{"n_layer": 12, "n_experts": 128, "activation": "tanh_gelu", "moe_layers": [1, 3, 5, 7, 9, 11], "normalize_top_k": false, "balance_bias": false, "init_std_router": 0.01, "norm": "layernorm", "norm_eps": 1e-06, "tie_embeddings": true, "beta1": 0.9}
Below are experts of layer 9 (counted from 0) of a mixture-of-experts language model. Rows are named router (the router's row for the expert), down (a neuron's output weights, with its number) and show model dimensions 0-127. Each number is 200 + 30 x the weight over its row's rms, rounded and kept within 0 to 999.
After each expert's rows: a language model's description of what the expert responds to. This comes from a sample of Wikipedia text that the model never trained on.

# expert 7
router,161,209,187,201,202,167,246,269,202,177,195,206,192,153,207,161,202,221,231,163,209,186,184,188,188,241,223,205,168,185,189,140,223,224,176,152,201,113,207,236,202,172,189,173,196,241,221,252,190,256,213,175,231,263,154,218,209,223,155,161,161,182,145,201,164,198,143,211,206,251,172,164,204,191,201,204,205,185,193,275,192,242,186,240,182,192,219,221,170,168,156,222,198,195,155,184,158,158,212,167,194,236,230,188,172,195,176,177,238,207,154,214,197,217,187,175,166,195,233,205,190,260,177,163,200,172,227,220
down0,166,138,224,172,195,269,168,232,207,213,215,140,182,192,222,200,221,225,242,207,212,264,195,177,225,171,224,202,181,133,186,198,139,190,212,254,211,207,198,243,241,165,226,155,205,192,229,193,160,199,141,187,227,193,136,218,178,234,182,209,203,163,255,236,202,201,200,184,171,186,226,199,198,210,251,177,238,221,197,198,231,160,238,196,229,165,240,177,227,190,225,212,181,132,217,201,116,209,187,213,186,235,180,188,221,235,179,155,204,206,218,206,197,256,211,170,218,205,212,183,229,219,147,170,167,187,237,200
down1,220,208,203,178,179,229,216,210,200,192,163,209,147,217,145,182,160,159,237,207,148,154,180,150,175,196,181,203,190,233,189,194,208,178,219,185,179,205,186,251,205,195,242,207,258,183,202,278,236,193,206,160,197,213,225,219,204,212,147,191,194,203,232,185,182,171,168,224,235,135,217,183,200,235,225,194,205,182,200,222,192,234,180,190,192,200,267,218,221,200,109,211,251,234,239,198,230,175,102,211,160,216,130,199,222,209,226,225,214,183,233,181,214,181,243,232,212,159,215,194,212,237,195,164,204,236,236,183
down2,206,170,204,148,195,233,225,213,200,180,239,202,194,224,185,244,127,266,189,192,207,255,181,242,189,262,256,207,209,220,175,162,206,189,189,217,254,226,202,241,190,255,212,168,190,198,192,250,136,155,167,235,209,187,188,205,213,210,200,202,193,145,208,257,176,221,210,163,169,194,183,168,183,203,174,210,187,201,172,198,175,225,238,180,199,165,182,147,268,179,157,231,161,194,216,169,202,241,184,223,192,182,222,184,206,252,162,201,238,184,261,194,237,175,187,157,138,203,240,194,198,186,184,187,242,192,159,209
down3,169,224,204,210,216,210,225,183,212,195,135,211,225,217,221,230,205,221,226,189,230,167,191,244,233,210,161,178,229,204,179,177,199,215,196,252,220,187,213,199,210,191,167,160,155,189,191,204,236,186,225,187,205,204,241,204,217,185,224,118,152,189,225,209,264,217,184,207,206,286,166,181,201,191,167,155,211,205,175,185,195,242,208,230,239,167,212,177,255,213,153,227,217,178,181,200,253,250,219,160,221,224,152,199,184,206,175,185,151,146,213,234,217,233,222,239,216,213,113,138,183,125,189,176,204,202,188,193
down4,232,162,212,182,204,205,198,182,197,211,192,241,165,207,194,150,213,219,249,203,181,186,192,159,198,299,159,220,211,124,186,185,134,231,165,181,191,168,218,233,216,184,216,169,176,213,242,233,223,205,183,227,193,231,192,218,192,151,222,152,263,222,195,170,199,199,183,215,162,249,158,230,224,181,244,259,194,220,136,217,214,169,197,186,213,233,191,195,182,159,199,199,238,188,164,201,178,172,193,235,230,227,208,139,169,202,206,153,242,211,171,212,199,226,204,195,216,167,207,189,165,250,185,232,207,283,193,204
What it handles: Numbers, dates and name fragments inside table cells or lists, usually after a pipe or comma, such as 18, December 19, Fer.

# expert 1
router,248,151,232,224,204,175,201,160,233,196,157,180,210,245,163,233,181,219,158,221,222,157,140,244,213,148,182,223,175,226,212,216,195,139,220,165,208,202,208,213,192,211,205,168,198,181,183,202,245,170,188,213,172,160,196,231,217,144,214,189,161,187,214,229,252,194,204,231,240,230,240,240,215,188,185,244,235,240,259,150,204,223,178,252,253,175,242,190,216,236,223,162,193,149,156,173,154,205,221,228,225,169,234,187,215,175,171,164,182,205,211,220,174,219,218,210,222,195,196,249,154,132,184,198,218,222,181,178
down0,199,160,176,191,172,195,182,182,250,162,162,152,209,169,208,197,161,215,257,244,167,205,204,180,192,210,177,159,187,152,232,195,251,257,264,169,191,236,216,232,176,135,237,241,231,252,193,222,210,184,205,215,182,220,198,172,198,183,208,227,241,173,184,187,217,234,239,198,169,170,231,242,138,249,240,142,206,175,220,210,192,250,152,224,180,176,252,197,153,224,173,203,211,199,221,189,197,163,212,219,153,243,207,188,209,237,227,206,173,202,214,266,203,175,199,191,192,196,212,225,192,134,174,209,208,172,170,162
down1,209,187,207,212,186,208,174,178,185,180,272,204,101,236,194,186,193,212,168,193,223,140,221,256,174,156,245,217,201,216,194,248,182,208,164,213,168,232,245,240,230,189,246,240,210,218,181,198,205,216,170,150,129,180,155,233,177,202,144,187,202,208,203,210,145,216,230,217,196,225,204,237,158,171,178,224,233,228,188,225,183,167,157,208,201,233,174,195,213,237,255,130,252,176,185,219,224,236,225,170,223,176,202,232,164,205,222,181,206,206,178,204,207,165,190,176,251,180,196,175,235,226,204,194,175,205,159,233
down2,232,225,189,266,214,188,131,178,197,171,209,238,181,216,115,115,203,228,194,192,179,232,233,192,194,222,186,200,130,189,204,194,231,161,192,216,187,207,203,188,181,220,199,165,214,193,215,225,222,191,210,227,135,204,225,190,201,214,145,219,156,239,159,204,204,258,237,170,174,260,197,194,218,161,214,228,249,208,171,241,196,194,207,204,208,181,180,265,230,207,195,226,198,180,180,154,258,188,206,194,237,197,218,216,218,196,170,215,207,208,156,199,232,187,208,227,232,209,162,213,202,208,156,244,148,171,124,228
down3,202,180,205,258,176,205,208,169,225,193,231,192,215,229,207,183,199,221,185,161,219,155,212,171,200,187,240,214,167,206,260,244,202,177,222,109,180,245,267,195,224,195,161,135,209,230,197,241,184,229,244,207,200,244,194,184,154,187,228,194,195,229,194,208,172,180,223,184,244,192,199,237,153,172,208,219,156,134,207,219,171,217,176,224,208,171,207,227,202,201,209,190,245,178,260,153,215,185,167,226,261,207,240,185,205,161,150,129,231,236,203,216,179,256,200,170,181,220,183,226,206,190,173,182,184,166,189,158
down4,269,201,181,243,222,199,247,138,187,184,204,177,240,249,209,166,213,191,203,191,199,174,234,126,214,223,153,181,193,172,240,201,186,151,247,197,209,187,167,168,227,169,181,187,246,233,194,214,225,164,229,212,212,253,170,170,199,115,256,205,222,241,176,230,204,192,260,186,166,201,212,192,201,194,219,184,156,194,198,169,243,222,201,204,226,173,244,190,192,220,219,181,230,156,182,147,220,225,250,215,187,220,172,239,145,231,195,176,225,195,174,162,172,231,161,211,190,190,171,187,223,197,228,241,211,143,175,219
What it handles: First pieces of Latinate verbs and nouns after a space, often following to or dis, such as exp, comp, rem, dec.

# expert 4
router,161,211,187,201,203,168,247,270,202,179,196,207,194,153,207,162,202,222,233,164,210,188,185,189,189,243,223,207,169,185,190,141,224,225,177,152,202,116,209,237,204,174,190,173,197,243,222,252,191,257,214,176,231,264,155,220,211,224,156,162,161,183,145,202,165,199,144,212,208,252,173,165,205,192,202,205,205,187,194,277,193,242,187,241,184,193,220,222,170,169,157,224,199,197,155,185,159,158,212,168,195,236,232,188,173,198,178,178,240,207,155,215,198,218,188,175,166,196,234,207,191,261,179,164,202,173,227,221
down0,158,160,203,202,188,179,215,188,201,269,190,169,216,205,219,154,145,189,190,190,211,146,219,162,205,167,150,172,235,169,201,243,172,223,163,244,154,189,149,198,233,254,200,179,217,185,248,208,207,218,153,184,171,247,206,237,190,176,198,254,196,181,166,179,200,194,193,201,204,229,213,231,224,253,184,164,190,189,182,195,186,253,201,192,228,186,188,194,168,189,242,228,207,228,214,240,151,221,198,234,226,203,264,221,222,211,180,194,156,259,209,213,203,248,182,256,231,242,169,120,219,211,149,181,228,184,169,167
down1,207,151,170,204,187,284,195,212,231,187,182,174,220,181,195,205,242,209,226,224,268,200,223,206,245,231,192,229,182,184,138,214,242,170,217,202,200,189,216,161,170,204,194,203,198,170,215,162,216,185,197,197,167,207,123,195,209,219,223,212,154,193,189,190,173,179,210,209,213,160,119,217,237,189,228,147,243,162,212,203,292,145,212,208,188,210,258,233,130,161,199,189,191,185,207,201,140,210,200,224,214,212,153,214,150,169,209,217,187,224,201,162,238,224,202,254,232,169,204,203,206,241,222,200,224,176,213,207
down2,172,211,192,211,197,218,248,177,195,185,148,190,142,179,195,178,245,214,215,220,155,259,167,204,202,206,208,208,172,168,204,221,218,201,165,231,256,225,173,204,235,213,269,206,183,269,232,195,211,170,211,193,234,164,188,200,145,151,148,176,176,144,232,248,201,215,194,149,199,191,219,216,202,183,217,231,223,237,224,240,207,209,164,229,168,172,233,183,241,201,159,212,233,182,159,187,203,176,189,197,237,164,189,228,212,182,166,215,267,228,170,129,181,238,199,156,222,220,198,182,254,225,166,241,170,206,174,167
down3,198,211,208,216,193,218,220,121,198,170,185,207,223,226,166,217,181,269,254,189,180,236,219,228,174,168,204,134,225,181,178,212,244,203,187,194,152,199,190,270,203,227,147,121,147,244,169,202,241,251,149,192,215,181,214,186,204,176,179,255,167,277,227,190,226,184,151,176,217,220,183,207,225,178,188,207,200,238,219,181,176,196,198,193,186,225,222,164,235,202,152,205,171,177,166,194,219,135,192,227,165,243,174,215,163,245,209,233,184,216,241,194,197,225,199,206,204,205,194,193,245,147,202,226,205,209,198,216
down4,186,184,197,197,196,227,213,229,205,232,212,185,215,171,141,211,218,177,247,221,223,211,222,230,191,194,229,215,172,169,159,228,180,218,193,221,181,183,206,220,204,153,187,235,234,248,162,224,199,156,143,217,222,270,229,219,193,128,222,262,195,264,186,178,199,228,154,171,216,201,198,208,219,216,206,192,184,156,185,288,191,165,207,234,206,234,166,252,172,178,161,246,176,238,160,214,229,144,196,157,175,204,176,165,203,203,261,201,244,204,201,203,181,172,187,181,165,196,236,183,167,221,174,133,165,199,190,217
What it handles: Given names, surnames and titles like Mr., Professor, Michael, often as subject before was/is, also taxon suffixes like -idae.

# expert 63
router,161,210,187,202,203,167,247,270,203,177,196,207,193,153,207,161,202,221,231,164,209,186,184,189,188,242,223,205,168,186,190,140,224,224,177,153,202,114,207,236,203,173,190,172,197,242,221,252,190,256,213,176,231,263,154,220,210,223,155,162,161,182,145,202,164,198,144,211,207,252,173,164,205,191,201,205,204,186,193,275,192,242,187,240,183,193,220,221,171,169,156,222,198,195,155,184,158,159,212,167,194,236,231,187,172,197,177,178,239,207,154,214,197,217,187,174,166,195,233,206,191,260,178,163,201,173,227,221
down0,246,218,250,145,190,222,205,236,142,192,204,233,235,220,207,216,198,204,187,184,248,210,164,211,186,203,228,184,161,193,178,177,260,256,171,221,168,191,210,149,179,220,205,149,147,177,169,220,251,194,177,163,141,198,225,235,230,223,179,205,188,211,199,163,149,224,201,164,257,208,198,259,201,207,191,201,166,199,178,195,261,178,244,214,252,170,229,230,193,218,248,178,189,196,195,174,135,188,220,168,237,172,142,229,220,224,160,202,207,221,165,200,171,239,196,162,162,195,214,161,228,212,245,227,216,189,161,215
down1,232,158,218,190,280,250,237,227,203,197,160,178,206,217,238,207,179,221,211,149,165,228,229,219,223,223,229,166,172,274,172,219,164,224,198,159,170,195,203,202,225,208,252,208,140,201,234,203,213,214,195,204,206,194,180,221,168,123,143,226,185,151,207,245,209,176,206,255,206,282,232,203,144,211,207,128,176,171,172,197,223,204,178,184,167,163,190,171,186,238,212,172,246,167,175,187,218,224,188,226,196,225,235,232,202,182,168,226,202,189,185,236,207,191,195,176,191,197,187,176,242,189,143,184,173,207,209,223
down2,204,215,209,259,226,170,204,274,209,191,173,155,195,263,225,219,136,184,183,167,194,183,139,185,171,209,235,170,202,201,214,173,207,206,225,215,255,196,198,212,152,246,168,172,181,202,220,229,195,186,201,177,193,202,234,174,215,245,171,204,237,177,160,211,234,203,236,198,256,202,134,196,165,237,147,160,170,134,183,229,179,227,251,199,206,192,178,205,200,192,228,216,180,219,194,203,197,247,199,172,195,177,207,192,223,164,236,168,241,204,203,234,208,187,166,158,192,167,174,276,210,234,194,234,213,121,216,236
down3,219,239,245,209,231,173,219,134,174,222,198,195,244,226,202,174,208,236,195,191,229,169,176,182,209,182,170,204,226,199,222,158,156,172,158,159,198,208,237,199,150,133,172,185,198,197,200,203,219,236,199,205,197,189,244,163,193,151,210,167,196,181,185,229,215,109,197,201,221,194,175,164,184,180,166,223,232,196,174,255,250,259,192,204,205,216,131,235,203,205,245,174,255,204,161,198,231,234,272,185,179,237,178,170,164,188,205,217,185,223,173,169,196,226,222,238,187,233,211,198,249,230,197,258,230,179,209,162
down4,156,163,201,195,276,196,190,215,287,190,148,195,179,204,259,236,181,199,149,174,227,221,223,170,192,197,219,223,184,236,170,193,200,242,154,234,149,183,193,238,225,181,251,215,158,229,168,207,195,199,171,176,252,226,188,199,205,211,157,187,218,167,205,187,188,159,217,162,161,231,259,233,157,218,193,193,187,245,216,188,197,254,208,189,178,143,207,202,198,217,199,191,231,188,234,206,225,218,244,251,206,227,188,189,216,166,184,142,230,244,234,166,206,199,187,186,133,185,204,222,170,204,160,147,207,216,162,216
What it handles: Line breaks, pipes and the first word of table cells, notably award results Won, Nominated, and name or venue fragments like Sav, Cons.

# expert 52
router,184,261,152,146,205,218,213,140,203,263,191,160,199,221,170,173,234,159,253,208,138,246,167,176,197,233,187,189,256,212,183,241,216,242,215,251,168,225,205,136,213,206,246,200,227,198,209,180,243,243,192,212,231,164,179,237,227,195,195,191,178,211,244,177,183,233,220,196,149,213,144,198,173,223,259,207,214,175,166,233,208,218,165,203,181,212,197,205,199,139,216,228,233,187,234,195,239,153,230,160,206,207,180,220,248,159,228,177,230,205,177,168,160,190,185,180,167,210,177,171,219,212,159,214,202,203,234,203
down0,174,182,192,251,190,189,149,224,153,206,204,182,196,217,222,239,152,175,184,253,224,234,132,169,221,172,191,154,218,183,233,192,169,213,176,135,206,208,217,202,159,161,165,193,212,161,184,141,137,156,230,141,210,212,215,215,153,162,168,198,261,225,191,242,195,213,206,219,210,183,221,196,250,178,215,229,190,196,254,221,240,214,204,232,155,193,195,177,237,263,211,210,212,212,243,223,184,226,186,273,201,206,214,150,144,226,227,206,203,250,213,178,205,232,211,167,200,204,239,211,199,157,229,183,196,221,197,188
down1,196,159,174,154,150,184,250,157,259,203,201,258,153,175,148,195,245,197,243,243,231,196,148,207,173,229,222,175,219,163,192,223,215,213,157,196,169,193,227,208,191,189,230,219,223,185,177,179,222,204,196,211,186,256,222,204,217,207,272,251,210,245,147,173,207,184,119,213,203,176,200,212,166,208,172,181,185,178,202,181,214,142,152,215,209,186,220,186,214,180,186,214,207,252,246,235,178,185,210,186,240,199,157,223,171,196,204,169,197,153,211,244,146,186,206,182,225,227,181,227,197,271,216,217,201,185,195,255
down2,163,197,200,183,173,178,205,211,187,188,152,188,233,235,241,188,234,169,231,225,189,184,200,204,120,180,207,183,232,207,216,145,210,197,224,189,204,208,205,163,242,187,189,156,194,216,150,216,227,159,199,179,145,259,189,161,213,183,202,255,193,245,216,155,190,223,231,262,244,199,241,208,266,178,207,197,142,205,150,241,132,200,170,191,205,208,207,199,225,178,177,250,219,206,192,182,176,205,201,233,189,180,169,251,265,219,175,245,176,249,176,224,193,168,220,181,205,195,183,159,170,202,227,200,231,268,175,190
down3,210,222,189,202,212,137,177,181,210,234,167,180,220,210,205,219,185,182,191,223,242,198,159,254,208,264,229,156,227,192,207,223,273,206,202,191,181,184,169,229,158,168,184,183,223,213,240,177,208,203,178,180,166,165,248,249,192,176,193,178,206,220,161,232,164,221,181,219,221,198,226,189,211,237,133,239,188,151,192,171,243,158,167,272,148,225,197,224,178,210,225,189,202,278,225,172,212,223,214,149,190,213,180,169,173,180,231,236,169,258,167,202,203,223,197,180,166,209,152,192,147,159,221,218,247,183,225,204
down4,170,191,151,201,173,153,222,181,277,203,204,211,197,211,147,198,242,223,226,170,254,159,193,142,159,256,198,219,258,187,201,209,169,180,177,225,196,198,210,187,182,199,208,241,228,208,158,182,173,186,218,177,175,175,245,214,226,205,197,245,239,206,170,172,248,185,174,202,149,225,128,196,198,234,207,208,169,162,168,165,218,174,131,189,238,208,182,154,234,168,223,218,233,207,211,242,198,145,201,260,241,162,174,156,218,226,201,200,198,169,197,207,221,232,189,221,238,184,188,217,205,216,181,222,233,242,197,259
What it handles: Common English first names and middle names before a surname, such as John, William, Charles, and endings like Bern-ie, Tim-othy.

# expert 34
router,206,251,180,175,191,183,194,176,152,194,218,226,224,166,177,182,189,208,255,248,183,198,214,217,206,202,234,175,154,246,220,167,197,205,177,179,151,209,191,135,164,232,248,209,191,244,167,227,209,154,222,248,148,207,242,155,221,201,222,227,217,199,240,201,210,238,215,193,250,162,186,224,210,193,159,187,156,138,247,201,226,186,256,165,215,218,156,180,185,165,156,165,155,181,181,221,179,210,235,203,198,165,164,175,250,251,213,183,203,187,182,219,180,182,218,228,192,205,177,253,233,195,234,212,183,261,146,228
down0,204,183,172,203,213,154,198,217,159,206,178,213,209,214,176,285,193,194,158,219,215,201,204,141,231,165,178,227,180,230,214,241,217,192,159,166,142,200,187,198,165,229,188,175,166,217,211,163,205,177,161,204,171,105,213,173,179,151,150,164,244,187,219,177,211,238,197,228,174,250,178,203,197,186,190,193,225,231,236,164,242,250,187,240,229,222,190,210,223,208,227,163,235,223,183,197,196,232,232,191,233,183,222,187,182,182,235,233,205,197,166,251,242,244,164,246,215,236,242,122,172,219,201,228,221,210,185,170
down1,220,143,177,209,188,183,190,205,197,171,187,228,233,195,203,238,194,185,193,163,231,231,177,155,227,232,227,210,253,154,214,228,231,253,152,186,230,179,224,232,212,226,232,229,194,237,189,132,129,141,181,159,219,173,162,204,256,180,268,261,173,156,241,218,196,216,179,158,178,213,249,182,173,213,187,207,181,153,243,195,229,238,209,199,220,217,252,170,197,207,216,195,195,230,225,189,261,191,211,211,185,198,199,172,201,196,176,175,170,206,218,231,218,181,190,193,191,230,133,203,155,207,194,154,189,209,209,135
down2,199,188,210,190,123,221,180,175,250,199,156,212,241,174,200,251,229,231,206,143,192,188,210,180,212,197,230,144,224,116,185,175,218,212,189,198,236,199,200,206,269,258,192,258,170,233,192,182,207,191,198,163,236,215,176,200,218,255,216,187,179,191,190,233,148,177,164,207,209,174,185,209,254,223,238,234,192,170,146,205,205,214,170,215,199,219,234,200,229,255,204,221,194,169,162,188,156,213,204,223,176,138,241,198,174,137,242,218,216,201,235,170,242,172,190,174,187,227,214,165,199,237,202,224,156,212,176,170
down3,217,224,194,199,203,223,200,202,172,153,243,188,252,179,194,145,216,202,209,152,208,198,182,185,228,195,199,205,235,257,186,240,203,204,238,215,173,228,188,214,214,191,186,198,217,197,227,214,243,252,231,202,123,228,245,197,228,191,179,196,183,177,201,208,191,207,160,247,177,129,199,181,244,185,171,157,178,211,206,165,223,242,167,171,244,209,187,183,156,205,179,223,276,188,271,240,192,251,152,193,196,202,164,168,182,224,192,121,226,163,163,164,230,166,200,220,243,218,191,207,202,207,157,219,168,200,141,231
down4,222,222,208,164,222,148,174,209,228,213,201,212,211,242,165,263,237,173,233,192,200,170,153,173,231,249,184,186,212,212,215,205,156,187,144,175,229,198,162,214,230,167,217,221,203,237,141,159,248,176,215,182,180,205,214,208,175,204,235,238,171,159,209,284,207,268,199,220,233,207,238,171,241,209,174,232,157,210,145,210,206,189,186,211,210,221,223,175,250,266,174,235,170,194,183,221,127,233,191,177,190,181,199,200,185,212,197,259,184,209,193,164,186,131,185,221,205,213,193,166,177,170,216,202,199,167,205,154
What it handles: Prepositions, mostly of, plus at, with, by, under, following a noun in phrases like out of which, part of, Hall of Fame.

# expert 39
router,182,249,201,196,204,213,239,230,211,221,205,146,207,142,192,153,198,200,201,186,174,208,165,239,212,245,229,209,215,184,163,181,189,246,207,180,208,193,201,235,166,196,189,151,207,260,208,220,164,255,173,182,237,205,131,230,179,261,170,173,140,180,182,218,150,201,176,208,181,275,187,173,190,189,189,221,201,174,197,271,183,238,193,252,184,234,219,212,149,169,184,179,197,206,142,173,195,160,217,164,210,223,241,188,229,182,199,179,205,232,156,204,187,216,195,174,139,176,215,199,223,234,170,143,185,202,225,257
down0,200,214,198,210,164,187,181,137,196,204,222,226,253,199,199,222,260,183,223,231,261,228,219,287,245,203,197,151,147,187,185,192,179,208,215,125,137,188,228,192,218,126,193,204,206,211,248,211,223,241,156,178,191,233,192,178,220,176,217,199,169,229,194,239,195,206,210,204,260,193,256,148,197,164,203,240,176,219,230,196,175,178,200,224,184,192,185,193,180,158,177,245,161,220,201,215,119,168,228,207,242,240,174,184,229,196,221,210,189,178,219,195,179,148,186,202,187,209,195,235,174,228,174,226,179,181,204,166
down1,265,169,194,211,194,245,238,189,200,176,174,191,206,169,198,204,218,228,205,225,209,177,156,210,146,160,288,198,160,204,196,212,217,204,226,195,212,208,181,237,239,223,217,258,185,173,180,179,185,206,156,183,194,201,213,192,231,209,267,204,197,201,231,225,119,205,235,187,178,230,233,252,190,170,259,185,151,182,206,210,153,136,196,171,210,200,159,240,100,207,193,247,163,219,206,167,144,220,221,189,177,197,218,189,215,186,223,192,174,186,204,176,182,235,199,179,210,222,222,154,185,197,192,259,193,194,236,228
down2,157,193,269,169,202,269,203,158,173,169,183,179,232,256,213,217,199,185,201,225,234,202,197,212,223,127,205,184,224,180,231,191,208,240,175,243,266,237,216,162,213,194,180,185,213,188,192,118,143,178,227,201,181,249,130,215,192,251,194,199,218,181,218,175,297,169,205,248,157,196,188,245,149,242,207,229,163,206,215,185,189,179,188,210,211,209,218,225,221,215,200,195,187,216,196,184,217,225,219,208,179,217,233,172,180,213,208,197,196,245,195,161,187,178,197,202,156,192,210,221,221,168,154,144,176,198,163,180
down3,211,194,170,156,218,189,198,179,187,190,210,190,222,173,221,282,172,241,235,196,202,183,176,235,162,287,184,194,181,166,172,180,157,155,199,210,165,189,201,198,170,197,210,142,197,191,160,192,184,195,202,191,217,223,207,229,196,191,266,230,197,241,153,180,218,205,169,265,222,155,229,210,213,219,185,221,208,190,261,215,171,173,213,176,183,190,177,197,219,224,173,236,191,207,211,175,196,183,199,164,235,268,235,185,221,215,195,230,218,132,200,197,249,183,182,205,201,170,266,135,218,215,269,198,206,134,169,236
down4,179,205,225,204,206,277,187,229,180,221,234,227,163,173,245,188,210,209,248,188,181,212,209,152,201,182,146,231,159,180,197,219,169,230,198,236,187,214,188,223,212,212,210,171,208,205,205,186,134,231,248,151,276,193,209,194,169,198,185,163,193,186,153,201,174,200,228,212,223,176,192,270,204,202,279,164,186,236,217,210,185,236,229,213,227,210,186,243,201,160,168,187,231,206,179,181,189,150,185,189,184,144,179,260,197,229,208,165,201,177,145,193,172,155,161,162,203,206,194,171,266,255,219,196,160,240,203,219
What it handles: Surname pieces after a first name, especially in = Name = article headers and lists: Mc, McG, Fitz, Reid, Donlin.

# expert 44
router,170,204,174,190,182,169,179,233,244,229,210,236,184,184,166,174,219,195,205,134,177,238,217,201,190,241,201,217,248,247,162,163,226,222,204,212,236,181,203,149,204,188,213,192,147,221,196,227,268,185,192,182,186,231,149,166,249,201,195,173,161,217,179,170,193,226,201,180,170,260,171,192,218,158,180,222,238,169,171,252,250,210,256,215,133,172,231,208,187,141,204,262,256,219,184,246,173,183,144,170,213,225,163,189,186,231,196,208,213,240,179,155,195,216,203,162,160,209,239,186,213,198,198,164,221,183,197,189
down0,237,135,245,223,207,150,219,198,198,253,174,197,215,229,232,205,164,158,169,166,193,186,170,195,195,240,149,224,139,241,216,205,219,246,158,206,217,173,226,226,237,160,223,198,220,197,188,181,207,199,181,157,240,197,247,162,222,167,209,244,188,173,176,219,213,205,171,159,205,164,225,165,261,214,198,206,204,217,228,156,223,259,201,165,127,159,211,201,172,215,182,225,232,191,197,254,178,177,193,199,141,197,205,186,204,189,237,234,239,187,207,172,245,186,204,208,144,173,194,231,167,213,280,182,185,207,209,230
down1,203,203,227,165,220,192,208,192,215,204,228,228,231,215,208,196,246,199,181,201,117,200,200,216,202,224,193,200,168,250,215,136,263,198,160,211,236,257,214,160,174,173,191,233,225,148,182,220,224,218,232,212,239,211,260,182,214,199,197,232,213,142,157,157,192,174,188,186,189,156,167,217,191,274,166,177,211,187,212,238,246,193,202,185,172,206,217,236,116,183,202,154,157,162,234,240,229,210,231,219,241,167,212,204,218,189,218,202,189,255,206,237,138,192,195,185,158,190,162,194,177,217,212,166,198,172,215,157
down2,213,189,152,164,167,184,168,220,136,201,252,171,181,202,221,224,154,247,188,257,220,174,214,199,173,203,210,206,216,215,249,233,218,170,162,189,223,241,237,248,200,179,187,200,170,157,226,211,224,249,223,211,206,182,199,181,167,186,140,139,250,223,160,209,199,227,212,198,203,185,191,212,204,193,207,204,218,164,203,258,221,148,243,186,222,176,209,194,177,221,237,173,169,199,205,231,207,258,152,222,178,223,243,148,198,148,177,184,270,154,217,203,199,190,161,182,168,186,255,210,186,158,256,180,204,225,235,163
down3,166,241,186,235,210,208,146,190,206,214,212,182,157,185,174,190,214,184,219,222,180,177,217,280,209,176,292,192,180,210,209,164,216,225,232,207,251,261,195,249,220,191,177,212,210,217,220,224,103,237,234,193,211,223,183,185,208,168,219,193,177,171,220,170,173,201,228,176,148,179,186,185,166,234,151,184,211,213,208,227,209,276,192,157,205,135,243,194,236,185,245,216,169,187,189,166,191,195,218,211,150,222,174,218,194,230,231,188,204,178,164,223,230,171,162,179,184,202,199,172,242,159,210,189,151,232,235,190
down4,210,114,208,207,215,194,234,211,212,186,181,199,212,197,193,204,142,201,224,166,193,219,241,182,166,196,212,204,183,123,194,196,203,246,167,189,224,227,189,232,163,182,229,214,170,256,167,222,185,209,210,128,189,185,206,206,150,180,199,193,240,158,236,207,261,183,235,173,233,267,231,176,187,219,202,205,176,250,254,229,159,180,210,159,157,207,188,229,200,272,226,247,228,192,166,202,188,241,211,196,150,267,223,173,194,217,209,183,154,212,234,172,175,186,216,196,195,160,237,156,206,198,201,143,225,202,205,196
What it handles: Mid-word syllable pieces like so, co, to, lo and capitalized Le or Lo starting names, as in Rus-so, cros-so-ver, Oak Le-af.

# expert 15
router,232,166,231,225,164,144,165,194,204,195,191,174,191,219,189,200,177,226,176,215,236,166,235,242,223,124,188,208,169,202,247,221,227,202,196,178,203,200,250,216,161,241,192,188,215,188,230,186,199,205,191,239,170,162,218,178,210,179,196,225,157,193,198,214,216,221,202,194,225,199,227,227,194,179,181,202,172,243,261,233,193,196,145,259,249,178,220,250,222,218,253,156,187,215,162,173,176,231,214,213,146,165,213,185,244,184,162,195,209,212,176,192,210,242,223,246,148,218,181,161,143,110,162,179,245,237,238,189
down0,225,246,124,223,235,178,196,252,199,212,180,220,176,230,171,236,185,186,195,219,174,131,218,207,197,202,209,204,227,174,173,285,212,237,187,200,191,216,186,281,201,146,191,229,170,171,181,239,189,188,234,207,168,199,214,187,190,229,183,217,207,152,230,221,177,167,201,227,260,149,215,175,214,215,220,216,121,189,213,232,265,193,214,247,202,179,162,173,199,200,213,208,224,179,184,219,162,184,194,195,148,259,223,213,191,189,171,189,115,196,176,207,180,182,183,230,217,248,209,185,183,183,220,201,175,166,244,188
down1,227,236,205,188,185,218,186,196,209,232,199,200,237,155,232,241,227,241,218,179,201,229,213,205,151,175,188,211,196,221,172,188,184,256,166,163,194,206,246,239,203,231,163,124,188,198,169,214,199,171,113,207,207,159,197,144,239,240,189,246,183,247,191,242,204,198,250,175,221,226,175,213,192,232,179,210,193,217,209,139,193,199,176,248,210,169,213,246,234,219,183,196,160,259,214,184,150,236,187,154,151,189,220,161,169,203,184,194,195,204,169,162,216,244,178,224,185,254,237,219,169,185,180,209,237,167,208,146
down2,238,273,180,231,197,186,188,159,185,160,125,223,163,164,182,165,203,194,148,222,134,274,206,196,213,168,181,166,229,187,193,243,212,204,232,196,202,169,178,193,215,234,216,202,219,212,217,223,194,203,201,223,233,239,198,216,186,198,221,218,205,153,248,158,177,231,233,216,173,172,254,160,195,248,162,167,205,206,163,161,214,138,208,226,245,140,243,248,202,245,200,206,194,230,151,176,162,222,197,226,194,194,207,192,212,250,180,237,202,163,191,229,212,199,225,184,178,170,229,165,224,192,173,221,188,150,248,192
down3,190,214,159,183,189,200,212,251,205,231,228,223,196,222,198,195,219,234,191,203,205,163,154,171,150,186,201,187,157,239,229,191,188,206,215,216,251,185,201,224,205,199,189,199,150,194,184,221,229,221,160,164,204,166,210,168,189,207,206,183,273,187,210,278,218,150,202,184,210,144,246,230,211,133,249,231,160,194,228,203,255,203,179,160,241,266,211,185,148,177,208,164,188,209,159,204,259,176,180,199,181,235,240,174,177,229,195,183,151,264,217,189,239,193,210,145,256,209,173,191,233,197,178,194,205,195,145,180
down4,174,270,196,231,208,244,228,159,176,188,191,226,163,157,180,204,171,183,249,202,224,204,161,172,217,149,241,195,147,181,206,176,168,165,232,260,186,177,169,158,220,237,219,154,194,214,212,205,181,236,211,237,158,255,243,164,122,185,202,184,173,286,193,192,165,192,180,218,228,167,210,197,194,206,203,246,179,208,189,223,203,187,176,230,199,225,199,192,178,164,212,209,201,184,245,199,161,219,206,163,191,253,247,170,153,165,180,187,231,242,166,237,234,206,194,178,184,231,184,182,196,218,186,232,222,252,249,209
What it handles: Opening letters or pieces of common lowercase nouns right after the, a or his, such as j-oy, arr-ay, v-ision, des-ert.